From a checkpoint of a small mixture-of-experts model trained on Wikipedia: vocabulary 22638.
Below are experts of layer 5 (counted from 0) of a mixture-of-experts language model. Rows are named router (the router's row for the expert), up (a neuron's input weights, with its number), down (a neuron's output weights, with its number) and show model dimensions 64-95. Each number is 200 + 30 x the weight over its row's rms, rounded and kept within 0 to 999.
Before each expert's rows: a language model's description of what the expert responds to; "comes after" lists some tokens at least twice as common just before its tokens as in all text. This comes from a sample of Wikipedia text that the model never trained on. Tokens count by the router's weight.

# expert 4
What it handles: Line breaks and the first token of a new line: section headings like ===Racial, table row starts like | Majority, and list dashes like - Coordinates.
comes after: "\n", "\n\n", " |", " =", " |  |", "% |"
router,190,118,185,225,158,166,189,168,196,209,162,214,168,215,156,182,168,174,195,191,218,189,217,182,192,240,181,159,130,158,182,166
up0,188,205,199,229,174,232,166,223,229,244,137,221,244,214,184,164,176,205,155,191,229,188,203,139,194,216,247,209,173,184,249,209
down0,203,208,194,184,151,165,212,253,206,208,190,224,220,217,251,227,237,243,206,144,188,221,228,212,268,189,207,161,221,217,213,222
up1,224,178,209,231,196,171,180,172,164,158,164,142,201,196,195,168,197,227,218,214,231,182,169,219,181,238,199,271,147,218,160,188
down1,180,238,171,199,238,203,173,186,202,133,254,187,202,119,212,243,104,227,197,181,220,215,224,227,198,197,194,212,231,173,116,212
up2,249,198,150,188,198,237,175,193,260,236,215,217,246,219,181,201,248,154,199,201,200,175,187,203,264,196,186,217,197,234,215,172
down2,212,139,172,158,223,230,198,256,239,171,194,261,248,205,156,203,215,260,156,224,200,228,168,192,210,185,185,228,190,220,221,181
up3,205,198,213,215,158,231,208,279,194,214,156,193,183,185,177,202,189,152,248,212,209,194,196,227,152,215,149,261,206,227,191,182
down3,174,217,134,166,242,186,181,183,192,176,178,233,158,183,180,209,228,172,191,228,184,206,247,176,199,177,217,187,230,219,225,240
up4,208,212,218,205,238,196,154,236,193,171,212,227,184,209,199,194,210,229,181,252,203,180,242,204,179,184,187,181,234,187,147,222
down4,212,169,220,229,145,192,202,165,205,230,142,210,217,175,187,186,193,226,230,219,227,204,163,219,188,188,155,189,202,161,242,204
up5,243,219,162,162,159,144,129,176,180,153,154,213,171,180,209,198,164,169,153,224,218,190,180,180,164,162,213,155,152,175,223,184
down5,195,204,175,216,191,193,189,176,176,188,182,189,199,188,210,227,180,151,161,177,183,236,164,218,237,206,208,195,241,213,155,171
up6,196,186,147,256,219,204,237,207,202,176,196,199,196,164,244,214,204,138,223,175,157,203,208,169,185,207,143,171,201,144,198,210
down6,232,189,206,293,127,180,158,203,154,195,146,236,157,207,193,219,205,175,203,186,212,179,202,181,237,214,202,235,171,177,197,220

# expert 23
What it handles: Pipe separators between numbers in sports standings and results tables, plus en dashes in scores like 2–1.
comes after: "0", "1", "3", "\n", "6", "4"
router,206,191,203,232,137,201,221,185,152,214,233,189,183,212,204,205,194,221,229,189,209,161,125,218,199,160,180,217,226,244,162,159
up0,287,178,162,150,231,182,195,216,153,149,209,226,247,190,183,225,153,222,180,201,135,275,235,177,221,200,213,190,216,194,207,141
down0,228,145,212,210,168,183,185,186,208,195,221,190,227,188,254,186,149,194,214,191,210,221,256,228,145,224,249,165,235,211,150,211
up1,214,128,231,212,237,182,201,236,227,183,206,179,178,208,231,181,216,172,166,216,178,233,234,141,173,204,208,251,193,215,234,229
down1,179,254,218,226,204,210,205,170,204,245,187,199,194,183,249,233,182,210,174,227,163,162,209,257,254,192,177,164,169,229,223,213
up2,146,255,153,148,212,233,215,215,197,114,216,159,224,236,247,187,230,147,203,226,176,172,162,192,154,204,160,198,164,204,187,195
down2,215,99,242,231,203,185,203,149,176,197,175,242,222,176,202,160,199,248,212,198,176,235,238,190,212,245,175,166,194,171,243,254
up3,213,175,256,212,238,195,171,192,231,207,177,226,181,221,185,134,248,194,244,198,183,204,220,245,179,141,190,160,218,227,185,213
down3,220,194,221,169,225,174,173,197,235,248,253,191,177,207,184,199,249,190,170,175,165,193,166,146,190,199,256,229,243,187,181,127
up4,163,168,196,250,243,218,185,234,220,181,232,225,181,167,231,219,220,195,178,177,199,207,196,199,183,180,234,223,227,227,153,225
down4,160,225,200,187,177,134,237,146,188,222,139,158,164,186,174,207,182,189,258,176,204,185,224,153,215,229,212,142,191,177,207,175
up5,265,229,189,142,182,227,228,196,185,166,216,169,205,211,208,238,197,207,235,171,172,209,247,203,203,209,202,184,177,198,209,240
down5,194,190,164,231,117,220,152,220,161,146,252,157,198,177,197,211,171,142,227,207,170,200,222,247,127,220,200,197,187,198,265,196
up6,153,191,202,200,226,225,210,190,202,179,175,130,166,217,193,221,240,201,117,228,198,171,177,205,218,156,181,200,225,213,198,238
down6,239,188,202,164,172,216,199,185,209,198,178,214,209,222,197,138,218,188,189,187,179,236,197,240,207,220,237,202,170,170,218,187

# expert 22
What it handles: Infobox field labels, colons, semicolons and values such as - Born:, - Died:, - • Density:, km^{2}, coordinate digits, and release-date semicolons.
comes after: "\n", "2", "1", "′", ")", "–"
router,215,177,207,151,142,170,221,171,164,206,213,175,241,189,193,152,199,187,193,253,181,215,214,230,214,204,185,175,197,181,177,167
up0,239,189,159,185,186,272,227,137,228,209,156,174,180,236,170,177,188,155,178,229,187,206,215,182,253,191,196,160,261,190,243,197
down0,233,206,209,191,187,184,210,180,210,193,168,179,213,173,173,175,213,202,230,189,146,193,197,182,218,220,179,233,240,191,188,194
up1,220,175,215,166,199,268,212,214,228,231,275,151,199,202,241,262,214,242,213,160,212,262,209,229,223,155,196,179,205,200,245,199
down1,141,188,202,202,245,228,234,205,190,201,242,210,172,213,210,179,201,243,210,199,175,196,190,204,178,140,214,176,258,149,180,229
up2,169,167,230,196,242,201,240,179,193,202,192,208,261,190,245,148,208,199,199,176,261,227,233,199,147,212,226,154,181,140,219,213
down2,157,237,209,179,182,235,187,239,206,176,153,169,207,215,228,215,234,207,177,239,243,174,243,164,142,230,152,190,234,171,162,189
up3,187,248,192,147,207,177,206,202,132,210,211,189,163,205,248,170,187,189,235,239,160,220,214,224,243,202,182,177,155,195,156,228
down3,170,167,196,198,186,193,243,210,184,194,181,213,248,147,196,220,190,232,153,201,198,161,258,196,238,216,251,209,207,193,225,240
up4,191,132,180,232,177,221,199,217,212,232,186,175,188,194,234,172,235,181,156,180,165,260,191,213,165,212,193,179,215,211,286,224
down4,209,258,212,243,162,173,172,189,236,225,198,215,154,263,231,159,234,179,183,180,170,239,169,163,233,203,174,243,170,173,212,192
up5,162,205,192,204,201,198,247,226,255,216,223,240,175,175,227,247,190,217,267,194,196,214,221,232,225,192,240,162,171,159,236,151
down5,219,193,238,177,211,237,215,180,197,187,168,175,187,232,171,183,214,189,147,224,228,139,222,161,243,136,236,189,173,191,168,232
up6,185,153,211,216,202,234,254,223,222,194,209,196,217,171,251,181,271,285,274,253,201,191,191,204,176,228,183,180,210,195,228,188
down6,211,204,182,169,208,208,153,170,211,172,215,214,183,209,174,199,112,172,159,162,227,217,212,201,248,139,231,231,126,154,216,168

# expert 60
What it handles: Digits of years and dates, mainly the century digit or the last three digits, such as 1|948, 2|017, July 25.
comes after: "1", "2", ", ", " in ", "| ", " ("
router,220,182,203,240,199,164,207,220,198,227,176,169,218,201,169,207,187,230,245,248,170,267,232,243,230,155,242,240,233,160,203,198
up0,217,139,179,156,181,159,190,175,213,234,222,153,194,214,221,181,227,250,166,217,299,228,140,226,232,200,203,172,191,194,163,212
down0,173,169,258,237,175,183,223,201,167,211,156,207,227,223,183,202,209,181,237,161,174,191,255,210,170,165,168,163,218,268,173,214
up1,221,219,215,242,215,176,234,191,191,208,219,249,217,144,199,229,243,233,161,184,173,187,183,200,209,235,221,173,154,196,200,232
down1,234,236,155,169,219,205,214,212,192,200,215,188,167,254,202,187,130,204,213,191,208,206,223,223,181,201,209,232,245,202,203,217
up2,201,184,294,163,226,186,217,235,245,233,207,217,191,187,233,209,237,205,165,187,164,152,218,210,152,208,181,145,231,180,211,218
down2,221,223,182,237,127,201,142,238,145,221,180,194,169,191,192,238,235,210,218,237,185,213,217,141,175,197,192,143,197,208,220,178
up3,219,176,215,150,182,223,132,198,224,179,226,180,170,197,203,236,187,186,185,169,235,202,233,161,209,158,225,216,197,245,193,218
down3,215,269,174,207,230,204,230,155,193,169,183,227,216,218,209,218,144,186,207,312,183,177,204,169,168,164,123,208,259,170,168,235
up4,170,144,188,232,236,214,212,237,199,217,203,205,253,180,216,181,113,224,203,243,184,188,170,231,158,216,203,249,226,163,206,165
down4,250,188,178,197,183,205,192,202,178,218,178,169,215,247,167,192,197,265,206,206,98,185,229,154,172,237,236,212,156,189,178,194
up5,251,244,207,174,193,219,187,186,177,195,184,140,187,182,182,234,167,226,158,213,135,215,217,123,193,202,209,223,244,215,212,166
down5,194,207,178,216,179,193,156,220,160,240,229,245,225,162,228,206,172,205,234,196,218,200,262,254,217,269,186,199,189,234,234,213
up6,209,198,207,201,219,200,172,188,188,273,222,144,229,236,174,176,203,164,168,254,211,194,228,221,215,197,199,187,237,218,214,169
down6,172,167,168,107,166,206,246,184,191,197,193,218,206,217,224,188,185,226,201,187,197,180,195,178,199,226,159,240,175,197,267,185

# expert 41
What it handles: Line breaks before section headings and table rows, plus table header cells such as Year, No., Candidate | Votes.
comes after: " |", ".", ")", "==", "===", " |  |"
router,193,175,206,183,158,169,211,185,194,204,220,202,197,187,246,195,225,186,184,188,206,219,195,163,202,266,162,181,205,196,191,204
up0,159,196,188,142,167,197,196,219,139,237,214,156,159,156,207,153,228,209,171,184,228,208,229,193,220,190,190,217,214,156,207,178
down0,175,228,209,150,167,222,140,180,263,222,169,191,142,206,157,180,160,220,209,236,190,181,203,198,207,178,222,224,165,219,207,258
up1,214,193,154,147,208,228,229,208,191,221,211,206,176,230,220,157,242,212,208,232,184,137,189,208,192,154,220,229,160,112,172,203
down1,180,195,176,250,214,201,178,152,192,238,172,204,218,214,231,206,156,141,206,221,176,240,161,225,213,202,189,139,202,177,192,217
up2,118,225,185,208,201,176,143,243,212,215,218,217,226,225,224,160,221,189,137,181,218,178,197,181,210,225,183,207,192,193,142,212
down2,198,199,171,177,158,173,196,148,175,176,191,217,167,188,162,195,191,206,205,223,178,197,228,204,208,210,252,212,244,184,233,232
up3,198,185,232,202,207,250,182,191,206,201,185,183,222,196,185,142,230,218,203,166,208,198,247,165,249,166,200,155,193,204,158,238
down3,209,160,214,188,222,188,177,231,176,254,210,194,219,177,225,176,213,198,206,188,154,252,260,179,194,208,199,215,198,219,177,216
up4,216,180,140,174,218,195,211,168,179,158,190,205,196,189,192,200,230,192,205,197,219,192,213,171,185,204,170,109,199,185,231,219
down4,131,190,224,190,205,234,210,176,234,218,182,194,210,199,180,198,192,216,161,167,241,200,195,183,196,251,205,159,220,191,207,143
up5,213,179,197,167,212,149,154,203,176,196,174,215,177,222,217,182,229,184,262,213,171,206,215,215,180,190,199,237,236,171,214,182
down5,166,206,237,219,224,243,241,171,253,194,216,165,244,139,188,222,199,217,184,191,137,230,197,208,142,185,225,204,166,200,198,189
up6,188,226,206,190,176,172,187,189,203,230,233,215,165,142,186,217,200,248,217,165,205,208,227,197,188,185,221,199,156,214,169,196
down6,235,145,238,188,178,198,226,233,191,270,181,220,192,215,225,197,141,150,225,213,182,170,162,178,210,203,243,216,232,184,229,222

# expert 61
What it handles: First or single digits of years, amounts and decimals, plus number words, such as 1(986), 2(005), 90.5, four, several.
comes after: ".", " ", ", ", " | ", " (", "–"
router,213,151,175,210,200,176,236,228,204,226,225,207,187,219,185,191,162,169,210,191,214,212,172,225,246,196,157,210,173,198,241,232
up0,159,219,226,213,204,189,215,177,197,216,196,206,231,154,236,205,224,239,186,176,158,230,206,186,163,264,224,205,194,186,142,198
down0,182,194,181,165,179,194,200,152,168,184,200,237,237,225,195,195,174,174,221,261,210,235,174,153,183,216,205,215,164,174,171,190
up1,213,202,142,163,198,186,207,219,174,220,208,192,180,235,230,273,222,185,203,186,228,159,178,173,264,219,161,204,179,162,271,256
down1,190,173,204,219,182,171,229,195,175,185,198,188,204,169,148,189,214,257,189,213,256,213,202,184,206,191,150,184,235,180,188,205
up2,163,177,212,228,222,254,215,219,227,229,217,173,180,186,156,142,166,230,221,231,248,216,180,202,178,206,193,180,217,204,235,210
down2,190,198,138,254,185,227,184,162,161,237,202,237,234,171,225,275,273,125,205,192,186,161,195,183,195,248,228,244,167,169,134,194
up3,179,203,211,211,176,238,221,203,196,228,172,194,144,189,196,205,203,195,211,214,178,216,174,184,239,185,227,147,242,220,235,130
down3,216,169,203,191,190,160,200,221,183,161,224,180,161,227,221,286,218,206,254,179,204,204,248,169,198,241,232,233,271,189,155,191
up4,249,209,254,205,186,158,204,206,207,145,192,184,206,243,195,140,199,171,187,171,174,199,200,208,206,236,265,171,190,198,154,187
down4,202,247,214,205,221,197,192,152,167,169,208,178,177,170,187,204,174,194,182,195,220,189,224,180,206,206,184,229,204,222,187,224
up5,240,232,197,180,174,206,121,181,212,187,192,173,279,259,220,119,192,155,194,220,188,167,155,169,145,202,190,184,194,223,226,168
down5,201,158,213,214,246,167,201,184,164,193,198,200,220,148,146,258,150,216,247,237,211,208,192,220,187,207,158,269,237,187,217,235
up6,161,175,211,169,156,252,238,143,212,206,146,205,213,219,220,229,191,227,176,169,170,178,198,260,207,187,160,207,176,201,189,210
down6,153,153,225,196,164,184,226,219,147,197,193,103,186,183,239,198,187,178,162,169,208,220,264,215,175,252,198,235,237,191,207,190

# expert 53
What it handles: Periods ending sentences and citations, often after a year or closing parenthesis, plus later digits of years like 1996.
comes after: "1", "2", "3", "0", "4", "012"
router,262,224,243,241,170,232,159,232,153,243,207,182,265,228,202,238,193,224,209,176,237,239,200,188,196,192,203,170,215,182,199,211
up0,193,181,181,166,201,193,244,197,186,226,148,182,212,174,203,196,173,179,171,187,205,252,229,219,223,236,197,196,192,230,198,222
down0,261,167,207,226,199,187,226,196,149,183,231,203,214,175,149,210,182,182,196,174,238,202,252,207,236,203,196,164,263,218,190,247
up1,201,266,181,212,188,201,172,204,221,145,204,194,241,126,210,222,177,232,211,179,215,203,262,159,133,185,227,253,171,218,207,267
down1,156,216,180,212,171,155,243,179,197,187,197,163,203,210,221,156,208,218,206,278,221,240,204,218,233,186,215,213,163,248,228,212
up2,188,166,216,145,169,110,261,185,156,185,170,236,200,171,244,215,181,219,206,262,226,149,193,199,240,190,226,161,198,233,181,169
down2,203,147,243,164,179,166,186,226,200,166,237,259,172,222,172,168,237,209,271,193,236,188,175,226,246,193,227,187,192,247,141,192
up3,221,226,233,153,200,242,244,168,246,194,168,232,219,221,205,206,196,189,178,227,231,156,179,219,226,249,193,285,165,238,161,174
down3,144,242,196,240,192,101,190,220,226,220,210,247,191,214,225,202,220,208,192,181,224,187,177,214,219,180,189,239,226,172,254,202
up4,167,171,219,158,241,169,249,182,183,243,167,125,230,130,211,186,220,255,198,236,162,208,192,191,225,214,149,204,218,190,208,196
down4,178,193,223,231,189,229,181,165,193,207,250,220,199,179,202,212,217,208,206,223,155,188,180,211,136,176,133,218,175,226,215,206
up5,259,215,223,203,188,208,184,163,195,226,198,206,180,263,243,219,179,177,193,195,197,182,197,214,251,239,166,180,182,197,190,204
down5,175,251,213,180,221,191,209,130,174,196,237,228,222,228,152,196,213,229,226,205,190,163,213,212,193,264,259,172,209,193,156,187
up6,226,225,180,228,209,201,172,227,195,158,187,176,246,220,221,191,175,238,188,227,180,196,208,209,167,145,173,209,210,154,185,219
down6,205,193,231,167,227,176,213,204,178,188,259,155,203,219,217,182,261,223,174,195,210,178,173,119,153,196,224,203,201,196,201,172

# expert 45
What it handles: Multi-digit numbers and numeric pieces in tables, codes, scores, coordinates and model names, such as 28, 316, 37.
comes after: " | ", ".", " ", "| ", "–", ","
router,176,154,156,234,179,211,212,227,158,237,222,263,233,167,215,222,176,194,166,258,178,286,138,224,247,190,213,211,173,216,211,223
up0,193,233,158,206,195,190,218,228,256,165,228,200,195,211,175,227,138,185,199,210,234,224,223,187,132,192,205,209,243,199,163,221
down0,152,178,194,186,192,242,169,144,149,200,162,209,182,192,215,201,246,205,167,130,158,200,227,241,218,218,184,178,213,194,233,183
up1,192,156,276,150,185,158,204,195,234,196,202,195,245,205,211,214,208,202,217,207,270,213,181,198,166,184,194,139,172,211,195,158
down1,176,193,177,253,188,172,198,208,228,197,128,220,207,222,161,236,228,191,168,174,186,224,211,208,202,191,184,208,197,141,218,231
up2,202,231,177,154,211,237,185,176,206,162,187,240,169,176,226,215,220,209,224,270,163,158,202,244,202,231,187,197,166,192,243,265
down2,203,159,159,204,137,212,200,168,148,184,226,231,226,183,167,177,164,168,211,187,185,218,253,199,99,176,203,238,184,202,191,171
up3,154,244,194,196,192,199,164,222,213,235,177,156,208,163,193,208,161,208,159,208,217,252,187,210,206,164,199,214,202,172,213,204
down3,180,199,188,202,200,233,192,201,259,204,204,219,178,227,205,192,133,204,188,234,239,207,204,187,167,219,209,253,233,175,163,263
up4,179,208,153,210,146,159,229,152,196,277,226,188,125,207,178,208,195,215,213,233,225,247,193,217,196,197,196,199,232,169,188,248
down4,209,223,142,193,213,195,189,176,151,191,145,214,166,203,205,187,164,237,261,177,184,240,187,162,188,230,189,186,204,166,215,164
up5,172,211,200,232,185,202,165,220,227,235,172,191,197,217,213,183,199,191,256,209,254,227,225,130,143,216,177,234,182,252,220,238
down5,211,198,182,209,214,186,156,207,234,197,168,226,213,117,182,205,184,218,262,181,196,222,205,229,207,153,199,227,154,248,198,189
up6,181,264,161,150,175,186,184,250,198,155,179,233,214,195,169,225,219,194,211,246,222,206,242,190,200,223,160,195,161,151,199,163
down6,168,225,224,232,276,224,194,218,207,184,232,198,177,169,189,231,227,229,192,162,250,213,198,206,223,188,233,231,192,244,241,173

# expert 46
What it handles: Determiners and quantifiers beginning sentences or clauses in prose: The, This, some, several, many, no, Two, However, often after a period or heading.
comes after: ".", "\n\n", "s.", ").", " that", ", but"
router,170,193,173,231,214,240,199,179,194,157,231,238,158,215,235,208,217,167,244,180,165,210,166,191,205,276,182,186,162,213,150,213
up0,228,192,205,207,232,239,214,181,197,228,229,192,211,217,168,197,216,241,209,173,223,192,204,192,199,235,241,209,211,194,228,217
down0,180,236,190,189,165,144,184,146,167,192,211,192,235,232,213,186,208,186,183,216,212,275,211,213,234,198,207,205,265,186,215,155
up1,195,237,180,162,275,180,224,207,153,265,234,191,219,190,182,207,171,221,170,173,176,208,200,220,176,188,185,251,187,212,201,179
down1,242,214,175,229,255,214,144,225,139,228,269,207,175,209,231,244,170,173,185,219,243,235,233,169,214,172,253,138,204,177,146,185
up2,224,195,238,192,218,178,235,236,245,215,227,199,165,147,234,213,205,195,233,171,149,181,214,142,248,205,228,141,149,212,179,161
down2,162,174,255,148,247,264,247,246,218,249,222,197,191,179,249,183,168,212,202,270,194,150,198,155,227,179,198,201,226,180,195,232
up3,179,197,165,204,190,225,165,230,136,222,157,233,140,222,234,198,193,182,232,196,215,177,197,140,222,121,156,206,153,197,186,230
down3,181,198,209,156,198,186,183,199,230,220,208,180,198,158,217,185,137,194,180,243,254,206,209,205,178,224,244,213,262,172,185,180
up4,223,231,182,191,163,246,177,224,271,156,192,215,177,159,234,274,162,200,210,168,178,175,207,229,220,222,236,207,194,208,232,222
down4,183,236,137,189,246,207,183,219,243,165,233,264,156,218,171,196,178,215,236,148,248,188,194,223,187,221,229,172,263,219,217,174
up5,190,191,182,183,232,191,254,249,202,227,167,187,214,235,204,192,193,219,183,202,179,178,217,149,196,231,225,237,272,205,223,203
down5,214,281,242,195,180,219,218,214,170,196,213,173,150,183,218,154,168,149,190,184,181,173,202,229,200,202,241,234,225,218,254,210
up6,190,186,175,183,219,234,242,225,200,199,210,236,190,210,180,229,227,177,258,202,156,242,200,204,201,241,157,190,169,200,193,259
down6,199,195,226,240,171,163,191,256,189,238,143,163,202,187,228,149,195,204,151,200,233,182,190,172,157,136,287,196,218,167,179,163

# expert 39
What it handles: Table pipes, commas, parentheses, "in" and month names right before a number or date, such as "April "15, "in "1892.
comes after: "\n", "0", "6", "3", "7", "8"
router,264,233,199,200,169,197,184,134,151,197,202,196,272,178,185,229,196,221,225,167,172,235,132,200,178,153,177,228,215,207,207,162
up0,158,178,173,191,206,218,202,157,202,160,180,189,221,181,235,171,173,208,239,183,147,233,229,179,156,218,175,214,217,199,246,218
down0,218,188,197,210,181,175,233,177,173,182,148,158,181,219,163,187,151,219,191,263,212,237,188,196,229,160,224,194,203,175,272,197
up1,163,189,170,201,207,182,242,190,225,234,185,176,157,171,171,175,191,215,222,179,191,185,207,231,216,157,173,186,169,184,179,221
down1,196,168,238,149,179,205,206,198,203,222,164,240,161,158,190,215,207,215,168,189,189,205,202,158,179,183,244,223,237,249,195,162
up2,212,209,168,153,212,225,202,177,216,234,201,182,206,213,148,166,169,176,168,166,176,181,237,167,190,229,222,208,191,124,126,176
down2,211,200,251,190,218,174,166,180,216,205,144,231,197,190,237,186,229,222,206,169,178,275,197,199,194,201,164,175,193,176,238,195
up3,230,217,216,264,202,218,209,199,216,146,223,195,222,172,222,197,173,199,170,142,250,208,198,245,230,178,187,205,219,188,178,186
down3,204,265,190,233,220,190,179,142,207,239,196,207,189,195,167,196,229,184,271,210,202,197,216,180,193,211,136,228,274,191,256,265
up4,202,179,214,155,251,165,209,187,246,226,194,223,158,161,175,213,182,188,152,181,190,204,188,182,208,196,215,220,165,176,188,248
down4,230,217,123,191,245,199,188,258,204,192,215,176,243,152,172,225,221,239,206,197,236,213,177,219,192,177,221,233,187,236,176,162
up5,221,231,254,220,179,214,161,210,147,179,187,194,213,175,186,203,169,242,192,178,135,169,217,179,195,181,154,233,191,157,189,201
down5,153,181,215,219,232,303,253,185,172,228,176,188,228,190,155,221,211,176,211,185,203,186,198,211,172,185,226,192,217,187,219,168
up6,164,210,196,197,189,116,155,194,155,198,229,233,251,184,214,224,190,220,161,255,143,246,190,207,217,192,175,201,204,218,198,192
down6,206,222,213,192,147,181,193,222,201,181,300,166,217,178,194,208,232,229,191,177,166,199,128,222,196,205,171,188,198,217,173,145

# expert 19
What it handles: Digits, Roman numerals, letters and symbols in formulas, tables and numbered titles, such as V_1, Act II, Sonata No. 3, backslashes.
comes after: "2", "| ", "1", " ", "–", "/"
router,192,223,211,246,181,190,175,197,205,243,243,252,235,206,230,222,170,233,181,229,166,268,229,189,133,209,179,161,197,165,195,181
up0,187,177,232,194,209,264,166,169,228,196,225,231,247,206,232,212,213,226,185,207,163,221,189,207,211,154,197,176,235,222,201,232
down0,236,186,243,156,172,99,228,229,179,133,167,146,223,201,188,168,165,149,229,177,221,223,260,209,198,219,216,157,171,214,264,254
up1,244,232,206,171,167,234,178,210,172,148,222,191,280,174,197,212,163,217,163,231,220,212,144,176,207,211,240,219,123,221,181,151
down1,200,172,200,182,205,235,184,167,260,198,202,246,171,202,180,190,239,162,215,150,148,199,216,218,231,183,243,242,223,215,204,227
up2,216,215,145,166,191,213,187,234,206,225,208,193,224,191,195,251,196,212,211,249,238,236,192,159,164,160,184,224,195,188,191,199
down2,212,233,206,182,211,130,187,164,128,171,226,174,188,309,186,186,204,184,173,207,160,298,237,143,153,161,246,219,208,179,188,242
up3,192,203,248,178,154,158,210,226,192,202,132,233,154,227,235,210,180,207,218,175,134,205,185,186,191,219,220,228,207,163,225,182
down3,215,172,154,172,255,193,160,235,176,215,163,273,186,184,217,212,189,155,188,188,192,202,164,178,217,200,217,227,253,221,189,193
up4,191,177,205,240,182,219,243,199,152,186,212,196,222,162,199,210,153,124,188,201,227,197,226,141,233,225,276,144,184,231,173,267
down4,171,175,205,165,208,233,176,176,199,196,217,219,223,148,221,197,166,169,213,231,205,213,216,178,166,259,189,193,183,215,199,183
up5,200,219,262,239,209,220,169,214,206,194,221,196,201,275,171,137,147,223,202,216,193,233,173,175,179,204,191,155,198,227,160,220
down5,193,219,162,197,158,223,204,152,230,194,165,167,186,205,172,140,200,227,227,196,256,102,191,187,221,207,215,208,190,155,197,185
up6,184,180,182,159,231,199,222,131,171,219,224,172,167,231,266,213,243,263,234,218,201,186,198,182,182,202,227,240,223,208,224,257
down6,160,213,220,168,227,164,173,209,168,163,151,208,237,211,163,183,219,176,222,182,156,172,227,232,190,184,238,176,198,166,214,221

# expert 51
What it handles: Line breaks ending table rows or list items, plus linking and auxiliary verbs in prose, such as became, also, has been.
comes after: " |", ")", " |  |", " |  |  |", "% |", " Ward"
router,205,180,138,227,249,170,177,201,221,181,183,179,193,184,195,167,220,225,217,179,202,175,210,179,197,191,209,178,207,153,180,125
up0,230,233,181,239,152,169,148,182,174,205,231,207,157,261,152,174,206,238,187,207,199,169,212,221,204,259,184,219,122,212,177,212
down0,201,205,239,182,226,172,203,214,241,195,149,196,175,178,213,193,196,230,174,220,209,193,205,156,165,173,238,179,184,161,196,191
up1,198,266,197,252,198,156,200,187,206,192,236,211,176,187,190,189,170,181,182,197,235,247,254,247,199,208,165,145,197,162,217,187
down1,202,118,233,191,163,211,202,179,199,178,177,197,192,173,174,240,201,189,202,181,190,202,164,171,193,187,170,227,176,146,136,224
up2,164,227,229,208,213,236,216,240,205,161,189,226,210,240,216,150,234,206,206,238,150,178,210,216,202,159,166,214,228,207,144,212
down2,189,184,194,196,221,210,221,159,157,228,213,196,240,240,168,200,232,194,178,179,196,217,208,219,212,218,167,198,211,209,251,173
up3,247,178,215,184,223,117,148,185,225,170,198,222,207,164,234,156,198,216,203,253,236,193,252,240,237,231,185,180,181,168,202,160
down3,234,214,200,235,229,189,189,206,196,206,215,186,173,180,252,230,248,236,183,189,148,185,173,228,243,176,200,219,207,204,167,194
up4,132,214,200,196,171,259,189,184,175,188,220,213,175,175,211,204,211,153,181,225,171,165,190,221,249,258,246,230,186,153,138,244
down4,207,252,190,181,218,206,163,194,225,208,168,209,218,201,177,213,176,241,258,163,181,189,190,227,211,122,126,206,138,204,185,227
up5,193,193,239,171,225,189,231,257,182,201,182,199,186,198,224,183,232,148,186,202,204,223,172,199,224,274,232,210,188,155,156,200
down5,189,208,242,232,246,254,184,205,177,182,184,187,225,158,174,253,235,187,202,203,184,214,154,205,156,237,269,191,153,223,195,176
up6,170,166,206,183,237,196,188,171,232,206,208,186,236,156,189,208,268,153,167,254,163,227,165,276,183,195,203,174,191,206,147,191
down6,229,218,197,140,251,170,225,208,166,175,226,217,194,187,160,192,211,170,177,217,162,169,200,236,170,177,172,236,172,211,212,198